python train.py --n_layer=9 --d_model=512 --n_experts=80 --experts_per_token=4 --d_expert=128 --d_shared_expert=0 --activation="mish" --moe_layers=[0, 1, 2, 3, 4, 5, 6, 7, 8] --router_score="sigmoid" --normalize_top_k=true --routed_scale=1.0 --balance_loss=0.0114 --balance_bias=false --router_bias=true --init_std_router=0.0323 --lr_router=0.00083 --vocab_size=24455 --norm="rmsnorm" --norm_eps=1e-05 --tie_embeddings="early" --optimizer="muon_variant" --lr=0.0125 --grad_clip=2.0 --batch_tokens=131072 --seq_len=1024 --train_tokens=462600000 --steps=3530 --dataset="wikipedia_en"
Below are experts of layer 5 (counted from 0) of a mixture-of-experts language model. Rows are named router (the router's row for the expert), up (a neuron's input weights, with its number), down (a neuron's output weights, with its number) and show model dimensions 128-191. Each number is 128 + 24 x the weight over its row's rms, rounded and kept within 0 to 255. Numbers have three digits each.
Before each expert's rows: a language model's description of what the expert responds to; "gets" lists some tokens that make up at least twice as much of what it gets as of all text. This comes from a sample of Wikipedia text that the model never trained on. Tokens count by the router's weight.

# expert 5
What it handles: Cell separators and numbers in results tables, mostly scorelines and league standings, such as | 2–0 |, 1–1, 2007–08.
gets: "| ", ") ", " ", "\" ", "1 ", "% "
router:157139110147105114182117152111140096132141145141121128141138099149114112144134131132162143087153119145136121126131100129113151100086077125109144143136151085179157120108140146082123137059086137
up0:155137110123111100122127126105137154156138150167086139098152159126082125081108118146092093156099161112108167145128154122174135113121091114138113128129141135123159126127151124128136163072130128
down0:147128124141140129132148079076118136148160087111160095117141137153130120131144121139132136119073180147119139150150148085127129093092161184150168088141129044140143109100115140121142101110113122
up1:184132140119120123140142095102117135147138086092110103128109159134147155119120134091139133161174134144096150127113113101100140109122160115127114168106133105135151113154116169127147106128175142
down1:130112085135126127100118130110098128116140153113132132159119128129113095133142126151155132165118120149112114132160147148108099107136143103100107111098154130148093128119152138101117113137097171
up2:168111120128134170099124095145169164107121152175127089101120135107133137106073137101115145133145156157159133086137140151110143149142087133128110196144158168108123134139147096196116162133114135
down2:113150069115159105130077139119124083125099140143143129097081120154119134107106097161126135119097147129169121090131126149133176156091144167100163137145092122100145092121119143126122109151140144
up3:114137094101088117126124148121142147094140130128106081170146108155131155149125098104136146145174114111129174144109134140126117106102156063142159136112105137077165099095105091108139172131113138
down3:131119166108171117115135081119111108148144159132109145128130100168101150118131112132108138155119148096115115126164096132135098142153128128109146099145176164100129160118147142117101133127126141
up4:151085095147109096129102140111124105125125155168139119150128130161125165066181131147123125102121131145165155153147182108147096118136157092117100167157157099085128085149118144152152135108119088
down4:109139149120080129109119109082119150117155155146148115126119128118135146120138088123092122100122128101083116145139136141102184137129126141116099138153137165124141135119149138138099082093148135
up5:122137119116113125116143132084155114150118099115134158126111126122122126147085114133146102130176139132123138114112130173100155143115160140140152185129122118108114160136108103123105076138165096
down5:129135138122130163115138140114172111151120184165124129139103099155101090146164137151114136121082086120162145110127151112177122089130095108121126138112136124150139151134110127099108137118088172
up6:135117131111143143114123133098154076136141136113112126126133119143139121116108148130107109131125162147148147108097169132076124159137120144119118130115156115144121140089100102098134138152120134
down6:134122167144122095107186119162140155125147113074079099099106140141111141130142153135183106088114141146120129095115130143132114110175115141161119120152108140120122163100106094137142109143132116
up7:133138137160118127078119114106153141125116101143131136138124118091167162096148151154131197052094079128150141143121102097103118121149118176180155128159127107117136161110124125126133129124161113
down7:092103138122103122077144122132076114129139201155113145135140119123128122100152174130126096146137166074110155118115109094093106125134096126104150162140180121150144139119135136129093111149120117
up8:130108127116128123148162111138116140131147119151144133165083141149155149140160087104158113156185148145089097157098148116123142149116124117149125115149121136142118154089145159155173122103108186
down8:144142179124155130128169129125159147128131148139125145135125117105126113169119158182124105098128124152145138154139155140170145131109128113119137147099150145131084066159103133116166169115112144
up9:136180137119107084171132115084112089081155152117127103118150096134104116145129138129133126125101108169182135076111125089134109148121103103143073117106153143146125133086208130105135082095091098
down9:160151143136122146160104162156153111125143112118129125140132123142113129128157141127154112145114090140134146149086134122123120089134101084124128100125125093150112134124167131127113153129124137
up10:118114116185067100133123114168128105096104114100128159088118134101085146148099117127112124087135078154116082149085117146117138090120156144099139136149139143132130132111146165152143120143132146
down10:109127106096138121152159123173118158112113144104177128132073127158156128108128148145162120106107115115123168162122151064122145162144147113143107134140103085108155151154113135096128164100092118
up11:137126126108082131164139137139138146098130151135114158144147150137093153130110138117162123110144119135122151167108153111098155187137113084138136134129131131106126146148147142155173148119163139
down11:136134119159115134150104078133086154110121153128139071155141100079117147137114118100096178118119143141133146119131124102110134129161123103149132132124112141140152140109137137161136176130114137
up12:134125098118161146118135130129184149100161156127108108179136136142141101103130141129126132091102155139106166117047160111124102113123114106144163167084108113121175113109161131138113134098164158
down12:119121170137117139123108125120120113103088109143102116149127114126144157128131154115134119113138153125171136158154138094104067194118147135130156101087148139150112116139151131121133121130146127
up13:149156130119133119116116110110169113147138130113142143126117099136106133130130160124125074107158189097161130106089151141148140105102147153181161163134123133103121112103075132107150134092091121
down13:133122120141115151143096088132148139139093120123142105133129122126154130109133106181124097178127117139130146110109141147121177180123140159128141120131146132069142160113160076114142138092141126
up14:164152111112138136106140116110103172099115141120146107165124128124127139130120098111134139125145166127107127187088122153113128121123134118147136130112126124131127096114132160122138120127140158
down14:066109115078156142091131132128133093127141154122174103126070140151087088193126131127147101151118148128103112127132134159131154133160114148117110140185147090077151164099170117105112105146127146
up15:147162109124139125063119097143145129114112096131161102091137127090163144148140109083151117162132169130149108115137098209139118135106127115192132148194128096123111106132135141118121147126084128
down15:124129114111123103161092110153126099117132088092134135147145145129172099142150127138151138116173101106172131136101140132147142171137167144130154077106102171103162130114137120117094111135135126
up16:146145105106127119094087121096171124101092103128137150164152125147149164143155128156123090129117122173129135146097111119136132121113166149142161155117136108154109134112106090116151093172127143
down16:110108100111124110145158137116124154148121129189088120146142172109120090128112132118111106074151137132146116097075093134144160177138149130125166111142090149148134092096126130104119126153110109
up17:097120093109156103152152090101170101113136155132117113078152148106138114119128154109160111111112109141118130102116113099111152134154161112149141117134127092100128133121139120160182174156127120
down17:121105121147130102113113120137182141130126126100085143178101135146135141105133118105103088119090146132129183115115168118163141150125099121126137077144131116085103172166127133165162109146155080
up18:131087109112138114138094110079129108109131100126130160170097134120124155118126148107122123091154146124152139162131163120107141113148167137119095117117117144102157157124097167112142126167152195
down18:058131101141184123145151102153126118118092137125078114110126118094118146144127133147176133164135149175128136132140094104161151151161127147119147100143163133115103118136138130096122092147113136
up19:121123111162125145157088122118120096132147124140135137118118133133107152179130127108128100134123103072145148114119119164125097104113115121152145140162169101172137151138124130174110145147100111
down19:181147103111148132120128181100152151117104159157149123097124155138156152148143122114125128130112070137153120108180104103137162078125108123038134158109124108141111122135104143082091169076123128
up20:105161126135118140123136132126201087134081149122161151152112129151131121105150145149128154088160156125111129087094104141102111120171136088164155194197089127170135150135143098106152117158134107
down20:078132176105170110107115112118118090136133126130141097097163129128094111096126143128151129094136148132168167167149112089158131112082129113100121128123133137153151105108155113102118161125133140
up21:096116135175145115120124147092121136073186126161110147136136135115179101110117125120054146125132094158193177118124117119139085109131082133136145138098138109113203104147136144124128129145156127
down21:145127120152089115132164125116100141136112107121126152156141160125133076148126118135152091148153112129135141132141118148082101126152093074125132165105149088144133153157126161131096129134127144
up22:171136109105121125097087120127167101099094148121143063117129179121100142114150090096122101157163095135101117097119170135155135138129127171160147142159108102131101130155082136190136112166133119
down22:112127106171098113104122090100109117139099112126154089104134148169142141100122077113158124120116197143131152110138137109142119122126118128108154097097121133117138117127116128132119148116108116
up23:131151115122119134122159099061133141107116129122116110160125142177144161136144127081128125136105135147094138130113122135097147172127085131153140186123120146134130118094090172147130148102148126
down23:155114105094142156170101127118139124133116165161106164130147130161143084148156155096111103099130128133108178132151108142151147155150141127085103157121151118153121113135093151148203105127100120
up24:143126098142144086106106126105170097170114120144108147146172137085121106138158150123089148137141159121138149084079127127111171123135137131142138111142133144157113102198125106103115152172095071
down24:159151092151149139154111146195119140109131142087125162110095112140146137141134127112095149097163114125111149138133103065113132137121122116104137145112136103100106075133151120163149170126130087
up25:147104103143114113121128160110118146111146139127113136132134091120152133132138141122127129088122137162149121145136094144111147155162147076105173166121123185114126128149123125106125182109153132
down25:097109170113059162099154161141136158153108118126106128173123140116135092132084127132147141136168150130149095137108159161134124148138161126143193142167129124140110156116142115154144109130169160
up26:130135155121108098101091122118118123130100135141115091135078131110099090155109096094110136146116085092172136152130137105094095101113106121104128160122173112097155141122115125118137176127131124
down26:110143179123145103156134133148121140155152114093146130143128145104174152142176139081100120134146132142117106135083100135130126128135128134081157156133102138139136125111143196104121178093140131
up27:106157089136131151131120154124106144119106103096139112092107111143130135150097109082151117095159172109121118126103132116121136135079132133166157121116128080111081138139115081106153104167146127
down27:157151118126122134100121138125115130122089161110154131087124115078159118177135114148158116108127111174131157135127169128128154172133156114098137145078146176151158158125078156082101136150133132
up28:175105075125110120147180115105094147153166140140099122114081137110120152128124071169181141122173107165161117123096133124124124098104127100105190116181124100143160111163165138119117162098115137
down28:114116139167127180089140158098083137108155127110154150143123180127141147120127136142161114156147136154098098181145067158131146130082160065113082109120144176130122162148110139134143123114120153
up29:148109136138068114164135149090133170115138116127152128134142138131152178156123163088142112095141112160137112111110118110132131125118147098078182151100103101111157095136110078101107125185140163
down29:191112113146125166168148119129128110133136119090044126132132143114068152129094159139147111141122139118163145132102140161139106118147135111138182126126133146112130125102120099134138128125108157
up30:124108120143079109173120132138117087118159082157100162148145105118133111108137112104088142132083092158072153122069181139130119136120146135095131126135133088141100125135094089170119142123143121
down30:146184159136136117106167103147147118123164106111147117150113168114107112133120131157115111140119168124134100075114093167135090100127160139116083107123174148136166083171075136169124103084137135
up31:135131152125174145116071142109193153128121119112100118177136144098169110117117172096126140166112129156139104135146108076133136135147153109112121129106114124124121121115116137106171140171141083
down31:120066111100146122120152132069109092096115088093148159125118087130109095127123106174091150146089164109119111133155172103137131117099116108096129132121128130161129153147122106149129138120161101
up32:137122100165135155100102153168143148136099123140128116160118141135113142149148161107128166129155133149135134139128105123117122133129128152147152140128116096127135118111106098125155122200139143
down32:087141123053121146125157123152178174141129144142129168111118134133110139139121165138104130118078103120136097185115136126109131180090161132093155135159110131147126064121115129152136116124134167
up33:130154142127132080140153152127119124136108155117115136160158099152119108166106145121133120131136149113106112153096138151106122092105158116160108171105155115156083085138119123159115137094123099
down33:165172148124131108130117105151171086095106124138150179114150127122120118130066151171137105106141101080119138147099139128124111126125157124115131107169097124137107166120125098141119079148106109
up34:105136139132075111077120131114131132112177127109130109152122170097132114103160115160147148139142120174082113157128121158090130202140134124122112151097123135153151149110128149097106098140119121
down34:140143133129119181101119133157130125115142137102135125158128160158121151148149132131146151081066111138130162119144099130138130088110149137105122130144125079147114141098177122140137106109122162
up35:131107055064107129117135158104165094114091133158131137151127114140136149132085112132138163122111148134140180128137137139097149138153126114116150121120158158135169142108089103112174149161126137
down35:097139095135148170148122149106139114115148157113108161113138158150133141118111103132151158169085178117106118124143142132142146111117146138110122108148094124133142115129127148148119148100132096
up36:081136125120121135146147111125149153113108137156076140157175164163107144158116123108120116140139169097118133091127138121122088136083134153150153122113186123142117115118147087160138141173077121
down36:187130087104168119147068125141087092125124144149133154084138134108115109110174119146153118120122130137126104115122119119113156111120107133105136115146160156134113162132103116118169080132167150
up37:165148097180146128151084134136188144144117138130114109153119103201143095126128129106108099144143083123068103090128167122105147150097130165134142130078143099087135147108110115175144145068127112
down37:118095134079133165139099113117143121140114130169139130140128152111116128136101098150141144128109125142113093164128156162136123102125097153079131148161183127142150122141155121102133182091105148
up38:162100135129135138151144121108132133143138105162147113116123097151109117142160102117105157134117117123121137139085147127134095102071133145178161132152154103130118116214089157100143133140118138
down38:125116137129132152097147105133155147076104189126121143120131112101144137154135104158095102092133167144174152150136116149176119144126136090135161054157148106151115123102125149141132113161149143
up39:144113111111165122096100150112168135147104122086086110125091100102159100117120113106113135114146100152102120123177101132139126153090109136165133142143157128152123088124143171118105137141103137
down39:137152158151119133113168155143131099155120129135129133086111114121165148087128115147126101156111130114107082124127161144150141130150140125099111146091116177163136150119146099117154125130106132
up40:123121117112103109117115126091120143131142147113108110143133136149128149104118138108141144085119140128140044140111132113150184094100123153128133182131158115156141170153133118121101112159129144
down40:107139131123138169111130120118129149120156189159110149122109164144109116121118132102135169117104133134130144168131170114122135121133126108128093147086094122162158177108128104164124156141143137
up41:176135121174086139139123092124133111088126087108114181133142121106099112155162122141151086154089154096153143126090168096122143100160125136127133160118118104139168103148114109171125116104117133
down41:133119174130171126157165105083170098167116147134136145115153138130132111139148149188125132098155137087109115132108118129147138144104179135099126132144092142133160122126098137079123171129140140
up42:155173175120088129116093112118138085145127116136128156112115139153133163128122147127136133148121161143125163107155094108085168152096100093110167146116151138116113117107143144178126128122094099
down42:135135158103119130100121153135163148178149159131132140116155118102122180126119110151124108119098121135134118138069141142178135139119100098102161098133135147121148113083121163113130170159116089
up43:163133149121155127133120125119122110124181103151131104133126157128114112097082127105134108130154119133180138164119123124129173124095104132137122154120118137130082144141158129117097137117132095
down43:140149131099094103141114160120145110090116135170141106125110128096112158110138122099117124142129104110154090141141057118113119125163124151117098132136122122125174123154139168133134169141106141
up44:116105126139095115149140118134169169153127154048151124113110109104100116084119103117161117100129102109122109121124113115112113072109153158159154136128081117097150122134141171119149139173114166
down44:104127104136118123121115159125067112130124104145129136115125126112161105110148065130137122142133140167150089133172156164118136114101133155168116114109159159147143135095147171115141087074114118
up45:122125122092098090119132152136137133123099090164140136098138130120187122101146135151139081150165157129117120130146143119151163105105160145117127108174121157105113088172080117133133106113134105
down45:146120146118108116152091128100092129180161078143121111116131137125108133152120117145123120099150112122108141146119141163184167173114120111137122155149127142102111148119095118110093124141127091
up46:123164081113101092099110136130160167138147159080155119091104109132151128151057110134151142120121109115099117146096160135091157173102099079072122105088122145076146100134125133140100157156099142
down46:151122194118137156122136147111129136104097176136127133118117179164160118157150122115089079155118093090081093155119110101112158134127144096096161107087112170115107146100104122143117158148119139
up47:141172110109157065112106105108179170145095105142115142128133120120111089163097136136166126099178113101185105138059124169165128124123198160143119130122154131125127160111127182170144146116107111
down47:109112146081134128110159126110112107118187102098151072115115133102146109157134082123150095149085161124147125115113127133129167139163126111127081137139123114161111180129098103141105140126088112
up48:149141122131102116141103115081128119123155119101121158101156108152160098131149172128125175131122136165143117130085124114159160093103087115112119123167140147133113119127101130138105094099126115
down48:157149136125161102128095134142128120136102113101086175120099137117122133138160108092154091101093123097106103130117153114125143122134118160124114101125108108104125128167165104173090138148077125
up49:156092127117132133140087140103110120118132120169124137178142138127131090158109094135130161125103090124114101141098150115125104143112135088116108137119128115121118132150125123111114145087137111
down49:146160130148129147093164107122133111097129150135088127117127134101148150110140100114108109159119108061167131137127185138081168119110147107104161169149113158123127083112127113140129137133148127
up50:078134129117090161115142117113128118142171140070139131154169112168123134150144115126115118087135152141174132099102145143140116174128105090137114174149149173072105131085123170124143118114143153
down50:118180143132117138198159127109097114084131108145112110143086172119134140126110148120155158120138127104138185103150139162162139113125105118118136161129122151101111104139081132140099104149113132
up51:146130095142136108105102107125125120191153118118153119118114147150140109147151129102135134138163067127126192133115149154161134142128119174107100150131116138115147156135155126135154085116130080
down51:121135161135156116146135117150106085096120173143152124122121102111128155149116141177136135098124126163105165143095109088103128138136118125129090078116126126152148114138150163124103120127126127
up52:127127144120109146171123108141138122146106106129158115100171123128091136132129134088098125116137086171125101147091139133148180120110125130178152132137118101140136114136135107119176114145115157
down52:125125112082112119130132144150112127121129091117119108135095142132106124133111121125160135149120155103131135134115120071111127101124134146125139088087128114099133124152152111097165134150169160
up53:161162084105137129155126113124106116104168112158096091169136102117169088139123128146118131089148141148122122111143127126128126136132167125148126162152139151108151117131101173096109155132128125
down53:081137157133128171128143113190184168123125090123132152097081057149142153104095104118120123105100125118146120129136127133116148139147135117121107113118141139148112105128164154154112130124125128
up54:150126131138152144094130131148155116141128083160164149137138135142169157159092125166148123138146144144107133133130098101091171097158181155138151142153166101115125120160114118130139148111139144
down54:093112161123140092126083124127083124124142132139126162146130114099084150084115141150116114132087126139122156179107166119152139112145110132151118147095059143117123115099144113139130134135126152
up55:137153125159137100107138111120106082154164156090121134107090134111145119136123146082137135119109110130123166123090109145117155176139159105132075135093144152123117111157105075120143115130146108
down55:151105103140118056114097104115165149108128079111102096084140109087134118113097122159120161110170128148089120100113203128154122113118109137087090130094155144100123129146139129124131106124133131
up56:157180118085103128140127119139131096146162142108103170075126141110128131152120115096125161125109135159143140118085155107154126093153181127128119133100142141160133065114092184152120152146133175
down56:114110132121132132100102167119090137136111120155165154113146079120144141146117131111116132105137111144158120118159062114131118125113115133079078113141137091126148132110113161114111092129152121
up57:163168111147125069095101150101112130134117129142121134140126137150148104114156142120067124125140168144112122157121107143138146120096118112135078142167126142089120109107102139105121086150073118
down57:103122137122116115110110150151158135155129121126126111122131134141142125145090131092091094139115081150111144091153148138144141147165131131138125119139114101112141115138185103103121111122112142
up58:135103151153152106174109114109143107141125108148137161112118132098128105147120140086133134148122128110139135115095153140164145131187098142144150156121162118122103136110108124107161151143115101
down58:113141117175106151154115124137138152136136119114147093140127094114128156115128098096102112135116112111154135124159153130154129112121137164173123106139103151147153079166100127077139152104129133
up59:096117091137101124097146154100151148159136122142104128095160101127098111132084143139139125116129135122125122133120139175167166127120165088088157162152147112139127098137096121129106130145124146
down59:111122137128114153140133140132121143115109107147154106133089165122165168196176141154120141116120111139118118142171136129116149128127129130125117142113117118126142126148182123115102116110124131
up60:161144121132119117135146130115146090115153114159187172149120142113154145157089170161138130136131141152117142121116110144109136116129150151110109162130132100154105116140135167144127111132119099
down60:123138107154069154123086118103124130089129087131108127120134132143099144125168116088109131125079114111174104118182126160124140178143089145073118148140160108113134112087136157112084117131166132
up61:083060107142075162142147111143124147114154156123130120148111125166126120120105116146167168090123097144109155094139102148107145110116177122106140104181126121097127101130132089103119106095118125
down61:140134119131153159128117131097105114120113154106119163134129084131148162110098147138130110126123092117125119158150118127113138106148148159171147130116132143149109146090150103106154152135145123
up62:192128125127174116128117153124137109147188124103133160116178115133137107109103154108079137100136149164150120139098128090133160127147137140138110154115123139162128119144124159178093115106146108
down62:111138125137152108144084168172097127081117114105143146083154107138106094119103088110142122100116130141104114160134157106108124135117109151133074113165138132104149120143152110120113146151101109
up63:126145110116167066184138165100132156100123115138114135114197157074129139143137127107115138104171093137106103174143087118149176078143166114122118132152101105134112152120152128112113077138132154
down63:133188125097152118154165150128152124099149083166151121125148134128133163132136094118134168134160153101132104190101127170106063110152115161118136109167096080148148139110101132124125145155109135
up64:162090117121127135124108144096148139121104129136109129109111133111122116087131162131087147168115137155137152144124152092137145112127108117154117115216130110097136142158138124112120159102129136
down64:130117136124116132130138131130161142123132111133150102153202155109126088110131123169086102124096136105098116189113122141116169128155142120147109130150144088151134184130089173153143104133141126
up65:141157148131089060122125132112141115126099121123157114168133122122100108125159167118088175118134096108128115107096136150118140114108117096143138192144155108164105112109089114169134148123132131
down65:142127156115127171136112141115169141149157136066164130157167113159139143094145087164103128156122115142106138115120109151111124130103147170122088115139116061084098080102105133127164131104113173
up66:181083120169109142148123165165095142110153145132146104143129108112143175125140091090115112087141091164147142106128133113165110114140130168134119107118114123132128134168121133140110116134152134
down66:110179125130117126159124144117126110142113158152138126127117089140168128087160113159104061151080145115115129114125109125120136131130139117121090112174183121134093111109127114122120113110160106
up67:123163178124142089138116167138125144109156142143082140161099138099104127137179174128120137129140145159113118126139150150140129124143173121089128105115101140128116098163123167093153124132128126
down67:111112176107102152114136152159105131124153134113120181106131117124161133116156121145133134137094135129175116115146152104109098120148115127129125085112188147108111099142112151141122139095177146
up68:113110099127103124118154104096116123111147105165117106130099113104085147181119154151124142055097124131083129138087105152145135134100120144107161150092104092126150126104125116102087134104089125
down68:141131103135123152119118135111154140092128170127160118167109126132115157128140122144119139138135096134141147120126096115143114123121125126091103110103088114148113163147104141136087131131115122
up69:160126139101115143126124130070149109106147155151171170156158101144155108159118085124148116133101108093109152116172113117119131158101164091125136147142116097156104121164115124120105112136144142
down69:080137127160157145160146110151162120123110129151105103136106142115130151145127131149168114108099134152141158139087143146138119113067135137116133100181152140151091121122104130098097105181086109
up70:095092142120103147127118097072138149121130115179107102109113090173119164121114097138081117086112135129137096157157133118127154115114146138118134148114157137124142126147111134111095108125151117
down70:132068141121129155143141125101152140140101127164113089145126147089070131161159174098116143082140059092112158097157101163176110099108121123125157127162150091137123122148116148165144105160097146
up71:136142129146118086095126169095153086097107128127113100123140081167140175112105165142136144149156118107127126114155106133075175123065138088115087140110138121146117111103088136117107114140124125
down71:134126179107143133145128161177162146083173104137118165128141133128120098112138116160167106134120114111150111089161113101134166143094129133106133108134091141096107077146113126064152088163134083
up72:174120134168101112153156106049136127110167104150091156081083142125114134138095152094131118123144167154140132124120092103124121062122157133115169121126142092099111131111130093167107108128139128
down72:128159137148110128140133050138124144111136125133095128134113152156142152134145113095115161125095062105108147117132153109134107114140142090168156131080084106107106182133170110120145140135115112
up73:099136101157118092152152126113130115107150138146133134100082113144140127126155144092101159155165107129086141084087099082134125117113134127113152128142109154136142160152096161076142127155091113
down73:129121153099126116117118083105126129116145155167097110124105105120152105185114150119116131110128101116154146117131083125135162104134137164112139096103093117122091125157112134139151142154116156
up74:131162117123102098122136173145140127121117117147149133184126148137160096153098124118101136112127122161149122110104109097125118114121144092154165148096144099114150129102121122144182121150141147
down74:078118124145127131127100107147109135115145153119156136125143085129117139142106161130139142124127132150172127157098164161143107150164162112170138093122142137102140103137143097156184147096187124
up75:134114130148154056108113157106132142113138126147123135135123126136169145140134160125110087043157126109135155133129128166139166133120152129115119164133136167104097150148129175136148145126120140
down75:088148169106156156131155131143150173107135122121172136147135118090118154100132133093102130080155141108121081118055118147092141135156144137142104160144109122111121138147080117119082138153123113
up76:142135106120087122085112123125094103139138131151144152110134132112149103106148116138115168114168116148159132094089118101131154111158120130139105124146130126094138099107147156178164142103105134
down76:086126115148110110112170132102111115148108111144135141128150117128131165141166090138129176123150121142150167087079116082105152112158118143159135128103138112089109126115069151140125116109127153
up77:112135157128120117139108107148122143098093125179098122169104127157107166128097110118067116119131115117137099120134151172091107105153115098104157137132100121144108114136102081100098108152134112
down77:129145133127184089124130152124154163145118122118156102137123114156127105149139104145116105142171077113155151169086072158090125120131166114108157109140144147142123112125104127152098164123104160
up78:125162109135125125099106087086136144090122161127134159141077125106091115112124114130103157107126139101138102100089137136142152164127141142152089146097168100135119158163170170129169127141148105
down78:154100153147161162128097159140141122121133142163137095093161117113168120127146148135127121174135109120109149171123122154129110097161114148105074071150152127150146129137152126100092110142121080
up79:094080143107124106126129144094127118093158085146135160119151114140118123149127136130136127148113121116139125103140136086138140128073112136125150121146137101132121156099129128153121121139108174
down79:117110144146107145102103075123164144127133135130098135121134128145105125120125093126155112173152146149136096146140103109121127120095136180092110120077081151101134129131161113138127131120114141
up80:114153152120112123117077112146129099128111104155159128166123147113108132120142152129103136116131105167121148129138093087148145102078124118080134190164139112135121130133111152141125074139106105
down80:143166134148137150130175111112128121135111088088130153136112129106152105112139113111119144182188096080113127154100133109132109156105130148106119133172127118146094138088085139133138121160156163
up81:128086104149127120069130102140149152164148113132155145145164168133133109099121137142117128156187151093124106120143155126154143119163116142131133160142124138135157140146158120122128160125100127
down81:142156167112153133104094151155119136126116077146116131155118127118155138096089149142096134143072116108142128149110098161114104152076155141146109136083117117144130134115133125114177125121090164
up82:127109128139108113159102119103140129150133173125134162164171134099134167167121136138100120137165098173091146123123164124139119110112148059103166145137133112153133123161150126129142084147154136
down82:134106157131108144087115130108081138150139136138140133157128157126140116138094129151133126121112130069133130111144090136152151123165128154140122109106122103185106153161168121102168136081125150
up83:182121102093104101120138114174130118121124112152133132113082117095099162132151107115097138123137154143115138114112124110084117108086114111155107137123114093135159150139121158110111130101120159
down83:109113140179124093122123122122145136168104122146128106074107105114112127156119137115136122148104136140150158195174113114113144134131144115119100157092109107096167117107123167105124108080120124
up84:127091097116152147095150124171128124156106108113080108163099079065112123171139131126112137131078140161108142138118168100103124159155171139115121193127143144148136086161171118144159107116158117
down84:113133135113137160141164100127126138127132138145129157134153147110118150106101146095154095160138140117173082152179158135076124096141115151092148094133168140157160126120135119082141138140146111
up85:155148197141142157136108094088111159130131079100163152116134182176122154125148126080118096135117128138105090147121136121085119097138167102135092119149130143135140128146118115117111124170116119
down85:123104125152143122130124140102116113123115144113141117130160094139114144121149100149131128119188093138164121167141135135136098122092078138122131148120111128148114095133156113136063094133153135
up86:183178123152106093125099106140126111136124099162158161164134133088160126118119153133092123159134126101120154158115121109135155076130154111092148140164144097119167089149092111117103044099127108
down86:115150154110145127110143166102171118098147069167089127118152144155169123128114187114100162148142136133119110142114093177111167109129106129121144141096056081129112119136098081119109143158158201
up87:140154156123095138092131101113147150138106139135132121098102113140109117157098130133151130080174155141165113130157135146130146084152165133137128137134147138126109133155166192115136180123123140
down87:141146137089087131114141133124143081122123113148154151122097059113165094133103126156158148132100099116135084154107119134114106087157172110131109106159117100152138138137121119166165135106120124
up88:107132087154085094094143128120084093093130112144109155097106114119111089130109091124151158175105114129118122142095149113113109111093142127162129085131105133139165104127132127128094141099152179
down88:087114120149132108070145170117118126111148160159144111133115123137138064086094130136119138127074093101167108114102100138134111148130126147109128142141101084100121132178114093120141125147156166
up89:125122167154097090065125113128117124108134163102104111086126152119107149132106125105134120162110126133172158126099114090112102153149078086134152113114185110168158123140187148101133124107133097
down89:118097128147130133155103110153159123099124143150141123104127106119148111145136162071146154152124152114096151136096123108146077159120115101127137031102171139115160103132141097108090146108122125
up90:137155058104083134136122105124121118141113137136103090132127139103118113127116167142149109123167134181185126125131179144099144111107095137134129108156117116156136125144135114156159144140099081
down90:172115163141150116110174123104127096136137074103147110141125096156148117151111128092103165169147073160088085157135146097108146138100175131158139157095146130113139097086107128102140160117160133
up91:153129178121086127098152123114123123110111128118160153140178119097122082116132154118084128112141148143125187137099103127094124115143098165119142133098154174164127132157128171116152150145129129
down91:115077145107095140118118155165095122179110121118101111120179135124101143134151116128115131100125144139123136136132172122141134173150133123129102144111096115145181122074161129094114111114110132
up92:130114140119119107140114113142135126127106151146101160154131132128136120149146126090127145086144140125117135111110123154146078110121110116101171162145127124131146166105129171149117131145115116
down92:113105147125174093149164141105165113137157145119146125102112150094175148133144162137153103139109173091133133098162145111092126121123133121131112106115128121160127133106087127132116083120111120
up93:170122110138113104158129138170157116123164127149145133185108138086149132184104148107109119106173139147094151135112157144097153134142157141121157154131106085153119117139145116133145120106105120
down93:145135178107143111131134132195116104163137149091163126171127163150170104120129106120163076125138146157128105121139158159113135127092119118153145078101097119092176118132128153133152095137108167
up94:102129126131128080116129112157134134188141133104100147122103160137088133139091151127172139130084159128162123117106152156127121143164127123146107166108134097092121125125174158139123155115128134
down94:135153110117114163115145115146133138143134120083119151157145133108126132108083159138173136115124111118123130116126128104113134145085174108150109115115148106103149125113126137162131118139157136
up95:153114122133110182134127094114167123120149153112128138106133154138139137123156101143155158159119131156121149065145140128159156128140110111091129138157144135091124152127146188139188120092110142
down95:115118114114146111118096126146148133214136137116158143108141117149116134141121114151135116146151087099153143106125078108147167152119140126104114110120142132162153152105144134136108118138146105
up96:152133163137129106084108137143122144102121133129120135157172115102129125137125117126115161119121096119114106122132122133106141117118145086116129153170081096145121125153096150100121125150113131
down96:130130128108161154122116150144083159131152129124160128164073142139131141112119115170126106158155111154146159130137084087131106153092144066133089158171111150153216109098136119095129157121103131
up97:126137124106137125140109196085159102165119149176142129117132167102101141160137126107133120131102146116143111118092145135112149132092113131117135113180108094126142152099126147150152109100093130
down97:119154100111093105101083116112156140106068146087134120125172106134184122057147137073106119127118145135111122147134073093122157173172077178123141097119135081131173164145146104156154083143112159
up98:172116154129126125130143150156130156122121115129150093098137118112135164149116137136141138104100106083101154080114116154169135125099125100107109113113173100143103115148117150124143133123131182
down98:135157133160158121110136112172103119095123148149101105121123108143137178103082120139110126117185131102165163138161162160068148136102211122095146113108122152137123130159152082137098096177153125
up99:156083109135111115098114097141121106127118130138124134137143123081103108126127145091118137064160158150154128099124090103110181124119146127131131164156127164092164135138139106188119139135122145
down99:158154147150135124155128169114127096110111118142138114101094101098137108156139168145171128155170168194091154094133158115123106111147088127134115102078073112094130133118097182147120114132147151